Below are experts of layer 2 (counted from 0) of a mixture-of-experts language model. Rows are named router (the router's row for the expert), gate (a neuron's input weights, with its number), up (a neuron's input weights, with its number) and show model dimensions 0-127. Each number is 128 + 32 x the weight over its row's rms, rounded and kept within 0 to 255. Numbers have three digits each.
Before each expert's rows: "gets" lists some tokens that make up at least twice as much of what it gets as of all text. This comes from a sample of Wikipedia text that the model never trained on. Tokens count by the router's weight.

# expert 15
gets: "y", "c", "ic", " C", "t", " G"
router:102159133113120082134114158113102154135151151188159164129145137190132165054127118176175112147136161138114140117186105108131078134141169133169157077122105142174138096149164082078126123112227116168162151135164088110159109133170200111149199085127166115137182119097058175105121157132132170141157124150128087142127138100158129099148162106151108190159114196120109119126177132129112100187146
gate0:182096151085104122133148161134102128159106112162205131092130130148098099152162177200123120142131091078091147121110163143142094187103156115124116173093113119099134168102164117101112150119126118127080036149087118111109106144128071057166114082145100141153176134108137099154159100102105102145178133099162110056152111141148161164161115119113191148159134072140068085181126139117176141099193
up0:108118158085109137123168140143114131134068085177202173105089086084092091121082161152149164121125172100151147129120105117167114216123139076123110107090138044124131094117146114155150131155129172168115125134142098161132167155062085125132162135138147165170112086113171116113196166120148086146176154091150116100083165144098129170116154124096171154172099104084154121175106101130182091133189
gate1:094157148085179081110168146107195182174128112121185128109194137069159127105142051172145192092078163132120082145133106136078105147193123133128149161143134092160164133155127110150136140108157119162089145132113143186147127116176176118118160203132201100056144166095087123177140128092093135112141086119120157133151135134103144130133147106137134113157112141070116141100115067130180089131113
up1:090126157115095168127128133183095126150112176123071144160200149131100109151118192116119097147132086157145152124150142109148093119098135061178079143122134202154147128062098174134160064188118155124106167075141127173092113049147092146147133130113073144181154106150109098127114081141142072142139128111183118119118105106170145180105123091072182132098097156135166103113140164173108169126149
gate2:116159126075090135128143155096138162126226088193148130110061152104166105067101105120112118107127107200112140122146086122152119168145110100140126127073122176150134152127153154158131043148138118105121133069137087134183184111186107152115112157136143139073160094096076122156169136153197158103073138089112141180135093115134188121094137120106126170114161176146107108159121130085109167092128
up2:123141154130122066116127165104109144111141116131142126099152063086219133135154112092120116118188155131119080119103147091150138227109126094131097162086135185143152178135105186123119085152168068171117099130078180100157135157152130182106149114112123099162138091179113104196147160137140178118109104188160183154117108119091141135160140185170133130081128082134183107138118126091174113102130

# expert 19
gets: "s", "es", "ers", "t", "er", "as"
router:111083126112084150157078147113070191139143183167134123096107120114106087156160095151096111100122169109090159109117135097111132130119145115179108197122087117143152185122177127042099173116170125114148103138163166127111114112121142111193120103121094140088158127120115132107145192065156130130131065203126103127161159100168157101103068105120119148131161128139089129055193095083152191120117
gate0:154112162099092140181158074136158126151200146119053139131097159092152103153132113165192139164109168189143127178168117175184140221115092095160074113123190133131131103139117138168165115081118087095136086077130132147158164091127199172122111134090156152171099135123157128148159132099121133121117097125114136136135088094165118136107155160150109102120174166058078072116137129143087126110134
up0:147144109158204153130128098127072166112153130150147159088133094142142132055152110105103076120180119124118109176126099132139132116127169115126109168105154101118096112174141120130152121132046138118118154187132070114170159088099136121195098129184198155129130202109130101158117155114138148088165082083118161126130109092127201070044129133176112098133153173133119127102165155105162068110156
gate1:162104090132159095149086123103157114128196091148131085143096128124105136154117150146136176177148155144110121143122097158160123102210156169129182087125132096125128055069113166162134130088112159158173114082128105140130117085127117134110136163183143103150114118140175168118153119067176183119124148089115137098087077130114182177137098122188079114113128143130190104157124127209119115034104
up1:165073070085134133081151175132081131136102136116147128115087189193138107155112133128184124103138135148164148153126087148171059134189121137143077137116141157139217115096087136081095159112105181088170084097166145151111102179111127067138156155141116155150143114052123151097098127077081128149145115123081176120153120147151137149091146115123109109122161114183080156135116138190101159091172
gate2:097141076078092112089152191122154136097128124185177091119157115122096154140064151159072127145144081123126117136143110179083124139141100116111144177099162180172093103127135137088140160132098137096113137103167108196129162123128135148110111085149112131138086146159082178121151135111149103093144107118131130154145158114205115050145126092072156161067162074112162070171160154140192149119055
up2:101170083194155182127101086126149112127155135062120141079138137116092142186164109102122129122127151147098179150183147095076095096147109174103169158145168110139153188111085141150139146193090159093119098124152131137141150113124098093158130094147075098112098172177156091116101122140160128151072109106131109094113179129103153198099121153097125128094095146121130126210088060189154084087107

# expert 20
gets: "-", ":", " (", ",", "–", " –"
router:074103141138108197139107147098188140102174081136125195081127104105119176107111150066119085133174070144110065142132091113158194086120075133069170105144158094128132117107089163134135123162117192140119202153103102116155089080124185110148119146138116094097159105150145081163132107135189119138106145199149093135110134204101141122118153123137115125149118115123097092154117144140080123186164
gate0:142095163145153100094078058134187101106084080108153089151071123106132143148109115190140118140133132086093178096130146142094109085166115154131143126160162135127185107100178114088125138118127144120187102112129132143173110045120144099156103170123125071141123213145111129145125067133113116114112094108187096110115119108172200165185177134078166159148156144118142183122153122106107177172086
up0:100148165091107108091096147118078173172203132127086159108128066077116144094157128111129167157145149180137096141084129141148156140149126042161147167058064154161110133135128124138135166121152066139075129174130046145148162139109089163158171102134146165159131106107141128134168145099167131064106130115124147169086116115104198110089140162156150085112138099137114143176182101134130075150140
gate1:100155118142152124112093163100198117141120141177121107101134114198152195114153072135131115098093163168080121091108121142135106159127099074121133101214130130223105152179088150120109111068132099127127124161084114143120106157092098134185116105183126148101104104179106160141063100138137118068120131109164094107134128073143133125087166111150123122147098165130137110043151163132054102119104
up1:135102108159095106125121120215093130134198109117131132136116145124129120189170120119163166146095176096120147127125165164156166125123181162106082190102125109101110175139129197058127126162149142120072116108113080111094157175148125123101174079147154173133142150177195103107105211102054143148099127160095126088125097111071151171124144115084180146069150148164138099140141155146135111132121
gate2:081128098112183107080150116128109148132055122091081136095148161209042123118116153128088116078137166119158123149123128135096157214150119104196099112108059116116104120071102135103172120080134159125176159159092160203104126140086157133150089139120162134095123131144122077156108105145177091154150155117138117161077121103093111151118135133107128143118110118086135055177065121167098140135127
up2:085102136121143199164144142064152111142168142123074147122117140137104178125142156115138093148093116147128054157168122132126086128132074086187075101131136175127105140132200176066069129152150153103116095178090077112110093115079158092129137108084093159148179134089112167174158132157095079190137130173147116177095065111135130137118119059095118164123132107090118095110105156087136124124133

# expert 17
gets: " P", "ad", " V", "d", "em", " G"
router:195118116138110148128165124168091114142127141164126223147137141123149078119066126092172116163127156112161155145103222124106152135092135168146141130179082088110132170119096141161179110125165123134088174182165101149068128108087105093094115093130139084175157105141131133141080126158121135087157117140147150156136104109137144214111196211106123088102106097159160140106149100170144098162129
gate0:131153145114133157150147063153144153157076115101144089098125193085170130179102139136142153148074102172045136149134138107087121144156094082141081120128076170106161074145132132112172154087118159115147073120101133103110111075133093149096088151141114148102115144175071094126093085085116155076166144122206198104093129154141137147156142164152137082140140073167121067162098126102123074154137
up0:155087117180130139158063113148089077103097128172171162131188118078132134099103192213096089114150096059124098124152169149173150133052141132162166113172095064144091169106193148110119135125133133176139126119165147134159136119095093078135121093122107119135106066138186102194107143158136125159104091138136087130126130122120097144100098151149116142152075093141142108149094133114133199171104
gate1:146136094168114140152177160154170091154114080109146085147106157085111121198128140154138175083135153089146146159124103161131132111169170216145106155151148113068154154118150099133157136161103171166095137099153066147158144196146163137114110190115118208084154106101116122091151149179126122065117123122137144112087110121104220117125128121082179157134198149147121134084180114129122160124156
up1:125095098139160062189133129134112092098144155124145173106112050165135170139148080142200139168137141053172170126139107170129081149147102165142184159135103112114116124164116117162172133136126125104100131104145096056078089172152156022158103124126119082148115161100101146123178154139134096152110123111171100110106134202092142096175112117136126145156187151103127109162156089155156120099095
gate2:145197106110096145106165104114133156111125180136164170163082151168152130135231129136123119149105117132158121120124157070077096146166091110126121111194174153184127190132114142123093131072156138086095123139118116184160127118158161071151119092074193067089155118108151085085092156077108145134176112132085152108128076106119110127081094156146112110163112161147124177158103134093175145134164
up2:130144161146155191141183130126153103100163125154109164130120109104141089133097065118126151130125078159178121130185111184168162132124138145110174099157103123115128133105147126121129086173178125146099192123112045097068185140154124097153086165135113080147100143171118098137168102118162120074078183078114108126145101164170171156119139132144137118076161091139154028093098112187138157083134

# expert 18
gets: "g", "p", "k", "m", "id", "op"
router:102131117149114196091159167163137167187150153120158104102140135037152104126115079073085168101090101096140160096127084040107156118101079150146096128160123103130165102173125120156128091147176093098143177152102130162113082141167129163131168107129132115067086092149101178163127150091102127089112129152150116146170184132186171119116115149129078192118093122094122157143147168073146102144116
gate0:161128132155165170098125145122144153143086110169109129137105089073100168148132118106129131200137119183134111118093156086124160109147144174142108094172129142172147136106118148124087163065196140139152080212159096162182111121143135091126172093129168200106129075115143099077097098116135079108086151103125155135100111156133203121153125152137089141094103105100115177235163122146124156097103
up0:105162159155125153149153119098105137171033152168079133119142150091091125165176157113107102152175147149124108144131157115094122136133117150064111123129117174098142168132088151140177135108093095174083087152171131177105163150144113079127140065080162122137133126154185133133164119106105193175122165209076148131090132154128130091186145114119156146117152135074119051104113147066133066163127
gate1:089116074126111121104143078143105148149173116169134109188148114139129098145153126118107101140116112112117124143172130174183122149079081154108115137169020141113146101160146118116087078138148141141096151085183114099091148144183131133163171115087184135169151110109104068107122153141131128080095069097139112133134149114125182131152156092080048163114069128160120051141156067169155120096094
up1:136170101132137143088112117148127217168138102161107094119152095105071148187141121183177084182057177097107135171097117122156117096099110133141104104098096099132158128156146162145100094162118139076143184064152124122137173107146120143103142157078097086102133126058135087133067148101162146173101156176114098168174132149136134156104113039111071153106140122107092109139080139101127157108147
gate2:141106184134203120124157143157147092134119161121104136120135166168150162186159144149159129132083169108112149064108119163128159207088160125123124132128138138102123160051125083131112173057179126126130091142130122188143161133173082026126135165155128149088109085117146149108051109165167115081100183163108143170076114132116146092152101133119171117143103122087109127174175127099135159116128
up2:132082150151133105112088152125152171124111176092104186143138131153119124156180136171118123103103058097104119075157149167103102127118118131133098169106156141140159116140103064174105170073160129152093107139121135127061135093150117083150059090112083128156130095122155149169127112055096067091073164101105154136068077149150117104175045150117115147131102079141110154183123121101058097134116

# expert 1
gets: " |", ".", ",", "|", " and", ";"
router:114129121110128127139123096052166127135114136128168089113153117107136146132137126091073149102111121192097083146100162175134195140201139140093049142097131147111048145135181108098138127156093138070136144115089129134129084105129149122173126164113091152069199093127095085158112170160142194103146045124165084095125151051165151111125149099131137151122177154138126094095169143109131150143117
gate0:136074128093137145104144136138086124082086096070134111138080141167135097191164125106131156077131157131110120113119153167164060157108107123127088118098147169103117119134101202084102078083110092111093119160112092137123123130074098135128134133089141161118104096059093158136111137157157148130155175130117160115134150143173043090139055086141103080131135138052142167154081090170158122059089
up0:137077176142101122150100085120192195083148194145156095170091110183128107087129106151173102165135179116141189135055130155075138170105095138125101160143150153220105158070125119107078119153116088132120116179163115180102123130121132155140147141215148179152101163126127103096137081092148078102109146115096079129126104145175122114165150143158127110093117131129124142138115173108078116144104
gate1:167169160092170083145150136134188117159124148113159130072121131178106151084078112167103119147126117116127099095078139120088106129078101128159205066192094206129122104099151077071148114148090133200139148098126126137125139113156098125024072122135100088108128143131151122099165144160153122130157121121133163124162078165138115120177115180189083137152121103111096153117167158145117114169160
up1:179156174145137101126084094130119062166179100115131139157179116147164114069124093104099155116048181149126161074130148144114124153112124116080189091073152137091132150144132150113172135139100131147142172150127133134189136132135098120150112107119141125138103146140116172129117165089132095159101070097111162154143135216168138108090117103148067225080077127102079133171181137138081129097117
gate2:082127132080174096172122148105053136105145122183148152136165144157077139115093133119121178155142157119108152120132135140201037113140123180086069192109105137070109168096152146131135072100134128160114161076140106113114088113125099110133185147076159162156146126128083103150108099109096135189113097091081070154158153149217091112123118161133139179142099140128123158104111117142161093094105
up2:166141121184169147130126127149109177147131150051083127104082152072122113119130141148226078139150119117209160138096144066068170147126156074168186102126163127129078163123114118145157143089125145129191138157108133114126163090130159091097137123166132164126112129159137140126073158072142128093113200151123142146109115128133232103151130174114099110158114133108187137136138102159111144160117

# expert 22
gets: " and", "v", "as", ".", " or", ".5"
router:090116152208098091115123125100146229117134123136099110062135111090120085127120133102092135094142165126134148130143155087222199113119131157140079117167136096148088151082135134106071141152070145082130103160136134109131086177121115141098189109172197127067134177128090095117069127120115146132124109112158148153152151155158142112114130144114092070155166077068113108130168099106122169140139
gate0:150150121155128059141114151097137137115149078079077103091165154141106133080082101136107182201107072121184042091126155123133161135134092161142090113187101118145096068126141106127106070114110114127098151142180097106123149148127148112149161104103141145099170094123062139094109162138134175179091091115144110112118153163125102131145135097186158129129147166118102127221084151051102127126095
up0:109171066137063138144164175133136085111177101103144154156070095180149181131145143137172152076144162158100118174094147174106148116157136159105140105086137109149159118197110189174141163121141090128140121200101150098135116087137122074109090144140131125171121154174151137128023167078140102102093112131116125119169152135107093179154163178111113131076129146131168169061138146113129139108111
gate1:057094133121165111141109112098156135103140146155081173075107167114100156169161141152143154146070139165115071146126110144143118132089109131131081053155124084165130073128047155119161115164082164096110140138111140160142164073130144103136175159102125123115110099100121149137102137217154088171160093103141145067096126122098114142143100120148104129122098160143160105126168051061140183159062
up1:110103181153129043131145144121111172126126134109085106098064163067098100145138122131123159145095126109082121165141106168183116132122121073090158095142151113181122085087103110063212076142071173111134122092092143131093102140118126138125121171114120146115138164126094089105100178217133142174106123151137099073148143096086071068107136142151167118111161180112093121099148093140133168096151
gate2:082115172056115089140137127123153129128047139168118140081174149135115123143158092098175139129138132149153175103164198097135161117170108110080148148091091088086108094128131194127162031110101156136122099116091132143091174185166203165147087148176118123110144112112125139105162142148117093121075156119116174149083161143135132153118138167166070173100157139127095108149123097058096152124111
up2:127191115118150083130162127105135101129139114151184121076156157082082113126137122093149177114133082086138134082140182114113139081113135075058148144126146129125104079095100192134186083142149140143121142129102083111117133186162129146098142166146140115054097101115127103169163123207069114132068186140134171111096142112185059165126146098152133199125159148166116114099113094090109132086112

# expert 5
gets: " a", " ", " O", " A", " M", " m"
router:119094108166156062126118140094107062135090148113151160131144112071124105142103189134100103165156141088158126129115107118120152127106092159114158107107141125118146136097077130130117123123188157210110121091096125130127094160121059109086185091167051138184102125114200097192142118144105198130134181093158125133111095190083125188144169153106151125155119086084139161144090144139089184130120
gate0:087090168112107160059053104122123189157091102120186094104128169109173105136102116170086151078171128114136161118099120148148151159117166116117108193181188077137090147100149185099130157145117157148081165134149093115119103144120080136167172117156141115136081143165175125162094175169082144117110155148107139175151088128133163127216156120159120140110120137122149067158113130178088138080132
up0:156169116163115166143104103140124152104162111132067135167122126118162124179101111089183151112124120169194122091118138147095092118142106129214110168086135149096126091118153088138095129051097144126086111114128118113142184062134108135123108120110171134139110177116051092127158089103195147195123074097076120160117103089116159069151140073105112110117136134107099176156125067128101126199146
gate1:188059180117124155133125109215154187134147152124093120147086090107125121074131071165127060132136108071141140108156123158175142090078091116172140124107133122044089131141150124090165136116055165152178109116115132089117130173089070119105160125173150132168146111172152118140120085131161096110157135097158162155137109110156165122196171153100131095168146137145136138071108132126073100137141
up1:068120095155101125154072170095082134132140090103169135143088142142139120137136161155113188109088089137110137124115092149134164088149134147085126143066034181156101082145075148160096133107151117128160124104135092106145088133156125160107074167176108142162099125048112110132099160171162157068176061114137086124125152086090085173160145095088137072078130091101138154115106160115139114143092
gate2:157212123145192155115146132075161087182070124120143094113127141191209100179119159183135158124119181111154176098138119107200113126130144112152148116154100105134162168091098162097091140133141185160106097143127135161209099097083148129102086148126088115147106135172136157124094135133114109133123099080168123128151168173075144128154131190128142107120105112122102113133205116110185162090141
up2:176096092148106083092135119128119097098165153160153093125102107070131103073141078133082161114067164118161149129145109162060134156138107071184136137137191148131143105134203092100123130170090161061149216112116110156077167108124169124132124093091158116085172149084137174126122140176108138112148122179153131078107104067114128137101109112194132139160087159108124132134163141151123122161181

# expert 7
gets: " ", " E", " re", " P", " In", " e"
router:114098075113151082128109155050074081154132137122158135132120115135180097083119157100096143126173134137122083135180080125199147104146113154125154128143131128112154128124155048109141085097148109165150094018066090094139099113135176139069116124131073134181102130124072123162202143160162153131147109096103082137103099114138115123111174100103086110157143118116117115114172101156142133059104
gate0:160063101092116089161141174088129069145118111096181125074140139235118116069109067083136118102100119104136134132143113154134115135122104160086119150105130102093090149135143131075098107139107121124159105090063202144054127126158146160060120109099151106133118118092134217137145125121074147142086137169086146086118101123064130148107128190112145107148123165159152142136148192143150129126132
up0:094105145109124081098120128115127057157161172026136140108191133107051098084108074162113044134089115152101102101111116172112127084111112097132123095122148164112128126121071130079147184122126109156148097117122161034104108135094091113115135086143115074117102175160168107164170193150140132138149115116102146064128069140114104122165098149142111128156142139142181082150107106116143136104137
gate1:122163141172137134141125110093125242063106105151109135138113130124144131131109105122146088134111143174104077133076141088074115131163145061181104111172120087147080108101137175129097100093174082124133155154173082107178218077116130120128093146097085124083121089124146099143122146086138118139124111143166129129145187083128116121114047109127076164073088137141179133103137153133116182114103
up1:142138095176108141149131202138100125141080058126096083124168128156131160132145188226108181127103148113105147098129127087122161147137078179122182090186166134181176114129096103111098057094102135165132152151121099138144153071167121116108122107090085051088091171111112134101110133101130145110139125100116116131148113145086123087151138136165118161085162182168149100100109119107148154081065
gate2:174130132164143142181150098113145148215110159112141109118138111131126199136134132111143132141128118121185118110028145157103166132169127111112163082167138151127186180103183129145133091105120174115094076144100101113090153117104102117125105129157118167069100125169144068132083109174156162123197162116099082096115137113136108096134142163122096111120141095098114156194104165189188133188185
up2:140110132108138137162143090086127127156057089171125121064161166178141171184119151120186135108164109067147102114085181125127088185083163086130131106144163131133115170140133168104084099129099165158108113110121095174180149158142158120150144213138078162159133084098133081119128110170140172152132148079125099192160126075115124131130119133131148199116118150155194170142106158116148166140072

# expert 8
gets: " F", " f", " W", " L", " H", " N"
router:163132146093100168117182162141114152121161111167118130159174115182078168120134100154164117116082102164162147094086099113055109150154150141155161122200115213138125136164158090125114175135098131068115188121167127146154198078162107162124078158116125141066090110114052147124091085121139162162158143108116119163150150089101139117166159114086146117154126167152167138167161177118141130103076
gate0:134155110057156125087148168126118154138111106139166127107135165180092092111122081120155147070074140189101127103084186140062034128156146107161152164145104157141103094110162121080117168107107110150121221153177152123110096166159155103132126159071126139125156124145124083068123131088100175141107116137128122115184105066084121147096162157107149176185158180137131119104096115131120121119162
up0:110073105159181112129133100111136188106117160094153109088151131092120167176135127124138149137186123093172154142094148114119107152042167103140147173138106050117166175135137078160122159115127068160116082086089176150126047125174107113093185123172180105122114087158104136174190165156118116114128125118094152117069101140124134162199137171118102105166126142117129128148101153157127135186089
gate1:110101134113151115104130166116147171102153083163173113079095144112132144159175166130137138117129083141107146190112100102175079143132208149103137119148123134130156162119068168136160116157093124136082076071118182158075175135104146155104146174149055161154151150092049127189110151106124136145132164117128079073155095101120090194151145112130122109064112162099184128091104112121170081116096
up1:096094126115140138123119120168190113091101084079165120122117133065135093048128065091111116098120182126169158109134106157127162163185111072161168163116127187157157108169102092153103158129124132108107213138148115161110129080104191117133098140095078170085106117133171085117151103107110082091144123158128133146098141142118112146052120163121165140135080168082115123120176136209115123099096
gate2:150146186197135148106106136099120083140114121115103120192119124125141098149090146114152083150168060149102155182161117152154180139119064119196109128106137168097142101092120129144188128074096124134203083162151145127062127082124087109110104084117139130109164085186163073070098121111153116119131165081152172096094161144101138133173174202110160088161122155125158096152122142127141096131140
up2:075156087071095148123123129120116120143110151150179148157158152211186127103098165088134100128151125206177076083094124083141132172097182162090135070136140106146169127113137167103095137084136128063090127183108132091126116107187104159134112116143179076168155158159118110159085133119153134154131093165137163137176121081145107097172139169106150078184142138140107135147090167123156072155154

# expert 13
gets: "a", ")", "i", "ia", "o", "age"
router:120121153193154167141161117107104121180120136099108106097116124061104157147148157172120110144148151139188143152092151078134150197130123139170151060126154105147117192051073180163088171116111122165110121132095147177156171177086128037152151143135098137100084103132188131122125055125087155113159142179145148085142143171105103102114103133138170119147130113103158137153097122080159128155176
gate0:138097133131087153119151125094146132113133130153130097092140093087102175100165151146162135117174173100138113111073162151144177153120140140114099028146141124096129194115143121154147137084148166071104125122118106171114168143101113089139163132123118104098114063126187158079083174111094162059125132153061078092120113131132122085086133138149141085097129072071170121206100151196168153130155
up0:152111143071132107160076137123142164096130117187142111177123112154124100158109084072134165151078140138124128126109112139140133064143087113121120184096119166113090129108111156117085114111086169065166137141113133161166125156097095163143074100168152099124108081115142063142106112106164139155146113117164112180068103149132095144160118070141097097098085072194030133154181150146129130060175
gate1:128146139131210157139166053068159141134108104128125183133140176122096061130122079099139069167098157097167122115162171144137154122158083089175137053142100120110198119125134125099134109095130126088102105118114141163159142179122086101152121181149151127105106096120146127172115056156114098146112143148074164098160136092134115186120151146148168082134141144114122074127104088180153112209152
up1:162112114120140115118149095188101157085093167111154125155091030096116209114109118107131144142111125152198106136104146130152126105070199116156103152144154060140126086153159151082121178120123131106129137112138159057092143119147131123113155164145096095151122138154132116147174129107109080052176088116167100130171081100140094104110085124128114155182144179197109126075090166123152153108085
gate2:124146159165137185143093167188197086142188084155162147129119145088099151124075210150095105095118100085183162097154122124120060137171136136199131077124115130111143109144115170138115141121115027106164130099121163168127131059108155135104133123153124157196133109125119164109120124179082104134155117124103156148135099076138123154117131141111179143111117184171139071119089120145108108181122
up2:124134119151184117107137147167083132134175142109103134149137088096169102140117168164108123142184124133080079150116096145168124151099142154159137108164109125146176163135083141133187095197122091157154117130156216159109147108165106173045140172121116100149125163144108105138155175151101151116123145142090068060127093149205155187113091083131100171162158146201143105134089127169089127094124

# expert 23
gets: "e", "en", "o", "u", "is", "re"
router:108105156139107120146109100127097105171153132212140177178192084189128128128158120139102093126088126122131167150152147157128121091123154147107178158105106104145116075107071167115171155159065058170138124156151118135098079164159113167200107084152098096130154102106122171111140099171156124097106086159142129130128191147160171162152179137046130105155137093116130102111095098138081087076101
gate0:138095113102068090153080099110135086134078113142167155137200123153173062214064162116158141122114081137098132153146179159117122116151165165189112095108141118079111112178156117106124064145127180109164151121148143119106096070121121143101128158126160092163098138160133143164180148121072095214105123129133195168112091099150114103139143113138147128120162120105134103152088090123100198140142
up0:101096088122109151119122157121128155104173131149101137165085130121108205092198053122096152122110172108153060101148126097087124091152061067158130078130080134175114132102123143159126117101098172124109138125108146187167164136134122138127176096097132101094064111079180127182133078114110136113117142129133077144127145175104161127098141082123166183134091111079120185146115162143060082086116
gate1:110175170096142151127129187194120144155109169130167132106161145148135128138060083127046122180127084176097181123193137103129182184135162115143131117073103119107136146141115104156166131084116104100120104178135142166132163092113070174156138084116135111166158191127099105133095124112149144139153149112163164134095095170138127088103191202169167142126091131105122077089126119168146064149113
up1:153179096081107144074124150175103109192167117150107097147165149182096168157120100114063124110066150165154148135179123093144161142149150141113159115089101056130129105165113135137113095161153083128127086116060147127124167108122125181161123148138147115236133135075104128184168120176137147135104095176108146104124151157113120156037108146117098109114108121107107095068121100173127116105090
gate2:046126145138130139141132100163141147180141095171146143075087070102106088092143084104082126058190103124111119136138118111151091090135133083173170126175148146151154141136119113086160149127151122195141103073097150123048093116149159118186168179115111166125092143113158116138124120117123155075134146081142077053140096146167159126128178130083155157126157130111132160115098159090120164073188
up2:172097110122126136112150136147141108132125094046167100144126192098136097110133112148075106177088071119145152115072117089178153132126102134121113133071113150051097090125066121199164120122113151100135108076090133146118141125104133136124149138114143107117163167126180110126150136123089127114142166074162124016112153161077089108118116087218103116152132123102130116081151205099090142121142

# expert 11
gets: "ar", "er", "or", "an", "l", "el"
router:068200105101135146098086120137116148135154103169113159058082128161114127081106120113122123152084118141057155142155138128086105135138102143169102099113089102135154094177126137121115094217202110116177123097122116162123174168105101103124177126089177133114137138100124133126140142127110183127127124186125145149120165105197140169122091097129040074141150134099091137125149092121045060111135
gate0:106126125060103198186115180168096142121153117126075114122144133127099112145058122092169162113054145109143116100168110068110093105051112093127128136169110131124127132132145162132106061140153115109098114095171150069128141101169206153086104157109099160145123090151097124166114105156169085154149124164150081121146150121198094073140131048075123177126144172158104146148141124124122130134104
up0:107097086099087136141086120145047188120175119123101115101142063129125173134124153146086086101070123159082104116147083097172103110101105109094050078139091098128099101089141122095083059124178153083117114099115145112134164092226136144104150189110121186108130106157092135146125154144149184141135129189131074121151122127142120072122179093118130134144140115170120170106141102152146138095138
gate1:053154116186068135185147109140125132115120126188121149141136130093141120124076156144135084070082100163128191136121129115143073096047120107153132138091071131132098118160150150159137128134110135141116147146161185132131143134135093151140137133167125131108052189118092114137107077162148123117158095174160094168144105158122133093162160152219131068159144123131169126118097079148098167063192
up1:172157091051121120186138154119155139117148100080154165124128144134102134134072151108052169157128108088141124136114148138127130143155110113089111119127136159130155108173087176141104089133148137153124184126112092195081119102156161148140079160165093160039132179178151111151129157116138089136073156061085188169158178137115113124149079118143191160170127076144105080069140118107150116142117
gate2:119104153140138160143152169111135151103113097115113108167220112136126170103179126102098161091156146128112109085104100124133123152073140060117117163151088172148125168088135100092110113125119158056133160120088147100134173138135118140160072124106172199063123158110172114125101146181114141183099166109114102119081124099159188099135157186150200184136144130119168068119108102076119193110139
up2:108117132138100161156105135094156187125136149131112158164176129136139129135146155087123146093157089116185121157144117114127133081112147085074159133191151179151160107111189052099140133118106105100162161120100094149146111172133111117101062071209120140184109188144123100184175136185113108140143123164152089130124117147118125084104123121096139154137162158181167092054096120105146201145197

# expert 10
gets: "\n", "==", " c", "===", " p", " C"
router:134105183111113106111141153115130096120084038060099133088122141158089132067095092117119125128165105120144145110149084108147156164137087076076189125124122160096137111130154160133177125090135147155160176153108136122069169081146149210093055128077120130065173132097152112146125168063085070098180099091101163125113094145132119115130122147130151156128107129149137081063107147176129122143129
gate0:181065160151175067125139100137119113082126109103153076147084159107137114148136060099107124159160194154113160127127066109081087104136145107109060125125126139107107107138138142132155117097131108096091129115220089132106105056131130132128139148106087182166143159129132116119134141140182131147177179129075150144159107091113185125099113128143078125046178080149111112073126125204114106133154
up0:076105168113109182133084138115111177162143177158072164092142158145149124155135112156133148119135131127127042119103118116135156165128006151066164105171150134066154213160107177131152121160174162132128065141121108131145124144118097113153169090141144084094163114153129157145158133133099131077119156089144153130080141149149148119158122097131092070127104154061168129134100095130127163098078
gate1:065142140182133085135114172125122069109089072124114106179109159113132074085104153105146133142120132117128131124134143057130149118144126047112158106087135103102179144160103187153170155065148105132162067156138130105123118161059140111118173161154119097198145166111149099095172111105138150152138138117155217078092116081178091127116126118046145116114134150174141121112128127170112095139082
up1:061052106115140145158111133149175089150126071144143176076119078118150135127119150077103110114152140160101084104048047161109127130149136153187138136145142136150172154181144123104123162160140102149139098161174145127083108054143090146121128130132168098127088149129126191191051117103090121174130156138128066115158167119105137087142159144191101081138120143090101176143117145116121091127135
gate2:138155186140115102146176125093156119168075069146154117096161090144109138115112145110118115149112143116113115134091103105121146158154155065128153162108141126160111093137081213123133118118155174118134159110085147143162149060149153128108118146076131155064186086089118105105125097164167095169112148175111132137063131199029153122125088149182149184082097152141117162130077087131095115166093
up2:146124121125182169078088165134105168179140163144131123097157145089100056165091135093152098126168180122076077119124105156104175110118177107137173191092113172131159132098116161076155131159081092158170117101181106066083097135148086103137109154134088119115059090117155118164159099146109136108086164077136110098112184141184092108132112198116118127138135110080087122130162109145092165123100